Weights of a small mixture-of-experts language model, trained from scratch on English Wikipedia.
Size: 13 layers, width 448, vocabulary 32000.
Training: 483M tokens, 7374 steps.
Below are experts of layer 4 (counted from 0) of a mixture-of-experts language model. Rows are named router (the router's row for the expert) and show model dimensions 256-319. Each number is 500 + 50 x the weight over its row's rms, rounded and kept within 0 to 999. Numbers have three digits each.
After each expert's rows: "comes before" lists some tokens at least twice as common just after its tokens as in all text. This comes from a sample of Wikipedia text that the model never trained on. Tokens count by the router's weight.

# expert 22
router:442477506559486525551438517478448475530488510421463510568441447592443520506542488403477517484488526533390652575485525448594370589555517502490443533454531539600623536423384530495605485606466529
comes before: " the", " a", " his", " be", " their", " an"

# expert 5
router:499514496576435466543588489510520476522500561508477497490521387494516497428440498508591500480461512620455618558477566537436500497508535516408453519482562503506628414442460407498592532445434564
comes before: "\n", "-", "|", "==", " The", "The"

# expert 0
router:502428452590452521581565518454475498504556528455590520565473446521563522526479475505550502486476465503473609496518509449550499481546554484464465487464566524533514550416534501525597485513495430
comes before: " of", ".", ",", "s", " in", " and"

# expert 28
router:498473441462413552535521502505534513535514581511510330479445460542602518435531460432518576494506526486432490545455581481553526520477481587461466515542517470527546453379505501587530494565490526
comes before: "\n", " ", " 1", " 2", " 0", " 3"

# expert 30
router:568403477623467463509455504522496462530451523412512365553431420579545580420505476463579530454494483619472537487421510514518491494550535539400464427460555486610486389492533418489572426534391508
comes before: " |", ")", "N", "W", ";", "′"

# expert 13
router:501423473580363444540639502521547400464583504436489517601438349475500482480505529429471555497476467642466586551480574459525419478504515510476474509422551524541533396478515499535474441569450617
comes before: ",", " the", ".", " he", " of", " to"

# expert 23
router:523464392608445455593572538457501472558438517502550464488448487587552521531424482475470564497498500544504522585546491472504511543487514565480474468494535505484421584566567506517517474444440451
comes before: ",", ".", " (", ")", "'", " School"

# expert 27
router:421377438555449440533514549527452433616583535417520515522501477511542497592449512454483498495490521546487503530519463475541426428519561477499498522495568540535415511486448521524634503509467523
comes before: " in", " to", " a", ".", " on", " from"

# expert 7
router:389496437487434387561426503466463429492440502501551469511439373517527500505500477407501577495476562565526414525481492473487478442575485534441480461519498474569567419420456420572489459582444480
comes before: " the", ":", " a", "born", " an", " his"

# expert 29
router:464447475497426559570614501474506471541528550467590494572467514487563548486492453462496564438465483499489495547413549500512397568547475565417444415519573507510590480503431523545523353591490547
comes before: " the", " a", " in", " to", " his", " for"

# expert 1
router:528373480523516533477564592452432497560491496491487420545480468457526593367587424499513526487449546540457544508493561498565517504654551495492382487534567469584517505537447438527558498450451566
comes before: " to", " the", " by", " in", " as", " a"

# expert 21
router:527431484462468485519485495492465446502465511484533420473468515589502527469423474479459533492431537636365504520416507518464507484631530546466442490501564530626454499515507463434519395508434507
comes before: " |", ")", " 0", " 1", ";", "/"

# expert 14
router:545435499545484432531533507453463404582529513517489470473428448559529574507426558477483544486518469582480518615428494481556484457540518542529437493386572508489475531464522476574514446505514481
comes before: ",", ".", "'", " States", " York", " City"

# expert 2
router:462391452543437500533466473456505476604574505447556488507461406533501587496446489444455484493536553502517480481540528489539528516520546532461450576450574559483536546448482435526568485526482447
comes before: " of", ",", ".", "s", " and", " in"

# expert 10
router:508450452529437538510512508495469488510528591445509420530457446586549483500496544451528558512545566466419454460476544474581459500497546551446451469523579531528525502430492459574576523556499585
comes before: " |", "|", " ", ";", " 0", " km"

# expert 26
router:422484495523468458507517479554481406511489554453506419599350449549524564490453488433535568497436517581538462476403530462507418452432577551451439474552556568551549523458449494550494397495486446
comes before: " |", "th", ";", ")", " years", " century"

# expert 11
router:405508444526422502510550576426427510438503532576501436530508367469590528452547443476546560467525571591497452449454577473592451497517603550477488543417502619587564527521535501525602490478468494
comes before: "\n", "|", "==", " ==", "The", "==="

# expert 15
router:544371467554501571505530614515521462454649502442601444526512468568450530550554568481486492489502494569453442575472478468559494541489489609469440404502509519550493480508467463504514449533424504
comes before: " the", " and", " a", " he", " which", " but"